Experts of a small language model: a variant of Muon for the experts.
Below are experts of layer 7 (counted from 0) of a mixture-of-experts language model. Rows are named router (the router's row for the expert) and show model dimensions 64-127. Each number is 200 + 30 x the weight over its row's rms, rounded and kept within 0 to 999.
After each expert's rows: "raises" lists some tokens whose logits its average output raises strongly, later layers aside; "comes after" lists some tokens at least twice as common just before its tokens as in all text. This comes from a sample of Wikipedia text that the model never trained on. Tokens count by the router's weight.

# expert 39
router,218,214,203,171,209,202,176,236,210,180,179,190,193,184,235,158,240,195,155,206,219,190,186,230,201,154,240,159,161,191,210,210,184,215,220,256,195,134,217,242,246,190,156,206,184,227,193,234,167,184,173,244,172,162,159,187,148,242,164,175,217,202,215,191
raises: "1", "2", "==P", "==T", "==", "==See also=="
comes after: ".", "==", " ==", " |", ")", ")."

# expert 0
router,212,242,188,250,180,202,181,191,169,188,213,203,199,242,221,224,240,209,182,147,106,227,147,208,190,194,183,201,212,207,227,156,178,208,192,251,237,256,239,197,225,256,165,227,180,192,195,153,202,205,246,239,218,226,156,210,192,235,209,179,187,203,220,218
raises: " few", " small", " series of"
comes after: "\n", "\n\n", " director", " worked", " Museum", " Secretary"

# expert 33
router,155,216,232,201,225,214,187,158,174,222,154,165,138,212,189,250,136,200,230,197,265,224,204,174,229,193,201,232,200,226,233,241,212,220,198,228,190,166,172,160,136,127,182,208,162,182,234,241,201,177,257,217,170,212,188,177,220,181,220,174,147,181,235,272
raises: "ute", "enth", "urg"
comes after: " | ", "; ", "0", " ", ") | ", "°"

# expert 21
router,212,250,218,171,216,243,179,188,226,230,184,185,187,227,231,181,230,201,225,209,195,237,178,177,205,230,152,149,192,202,184,217,176,146,251,180,180,211,289,261,234,201,197,181,188,210,167,170,217,196,179,232,230,181,166,192,156,213,175,214,154,162,182,236
raises: " also", " often", " both", " each"
comes after: " was", " is", " were", " are", ")", " to be"

# expert 14
router,273,216,222,197,162,228,201,193,201,177,214,205,222,219,223,194,242,185,190,222,157,192,228,194,237,252,192,232,197,196,192,175,216,198,211,170,197,219,198,204,193,202,234,173,220,171,255,225,182,256,189,216,215,183,174,203,229,227,174,166,252,151,221,194
raises: ",", ", the", ".", " the", ", all", ", a"
comes after: "1", "2", " in", "–", " of", "8"

# expert 12
router,251,219,196,241,220,252,197,218,196,163,132,191,183,222,262,247,198,212,176,203,181,227,246,167,178,230,207,200,196,198,194,168,213,229,167,183,258,223,215,241,213,163,149,213,164,185,195,215,270,238,235,166,205,254,207,214,238,200,171,212,200,245,249,223
raises: "etime", "″N ", " etc.", "hammad", "| Chart ("
comes after: " | ", "′", " |", ".", "; ", ") | "

# expert 45
router,189,206,224,238,185,161,241,220,217,221,212,193,253,182,188,221,213,265,263,214,224,181,198,169,201,268,254,159,235,260,155,233,189,239,196,173,187,223,204,193,184,189,166,200,176,156,181,145,198,165,209,230,198,215,187,141,199,136,184,202,201,214,261,183
raises: " the", "\"", " it", ".", "as", "ing"
comes after: " |", " P", " f", " |  |", " p", " F"

# expert 46
router,203,173,176,201,215,240,211,141,214,190,168,186,213,279,234,189,187,206,205,221,163,144,197,229,241,207,191,181,185,243,261,183,190,221,170,206,200,232,231,216,245,240,196,266,193,203,152,240,255,257,202,218,176,245,197,267,195,181,140,224,218,159,174,162
raises: "ence.", ": B", " new", ": N"
comes after: "1", "2", "\n", "-", " (age ", " (aged "

# expert 34
router,164,193,228,181,233,176,224,217,208,203,186,240,282,213,236,265,218,222,200,231,173,186,149,205,190,243,242,173,227,208,174,169,212,156,225,236,210,165,185,176,216,171,197,187,194,142,176,182,192,176,216,253,160,247,238,258,230,170,180,186,200,214,201,101
raises: "ject", "to", "==L"
comes after: " C", " B", " S", " M", " T", "C"

# expert 2
router,148,209,221,139,232,183,162,162,235,189,163,236,159,132,251,238,250,200,168,230,217,184,157,162,198,164,217,253,153,223,230,235,226,243,180,205,212,164,211,252,181,217,166,242,202,173,167,178,179,195,177,243,202,192,220,156,217,231,188,203,212,168,193,202
raises: "1", "2", "St", "d", "Un", "10"
comes after: "\n\n", " =", "\n", "6", "===", ")"

# expert 31
router,198,225,207,210,167,184,198,193,214,233,194,201,220,208,238,219,223,188,217,198,237,217,204,212,169,162,274,247,205,193,214,168,194,197,240,209,203,178,223,199,205,197,154,190,204,180,259,232,237,252,263,128,207,190,193,248,192,235,222,152,239,197,181,229
raises: "-", "–", ", ", "/", " and ", ","
comes after: " ", ", ", " in ", "| ", " (", "- "

# expert 47
router,179,256,194,168,240,209,220,244,200,184,210,234,185,218,169,186,177,188,229,179,235,237,176,173,234,239,192,234,193,176,221,203,160,170,186,203,178,155,210,142,188,165,202,220,136,165,222,161,232,228,210,198,194,248,187,211,192,188,228,221,177,151,192,240
raises: "0", "1", "2", "3", "4", "asy"
comes after: "0", " |", "1", "3", "2", "\n"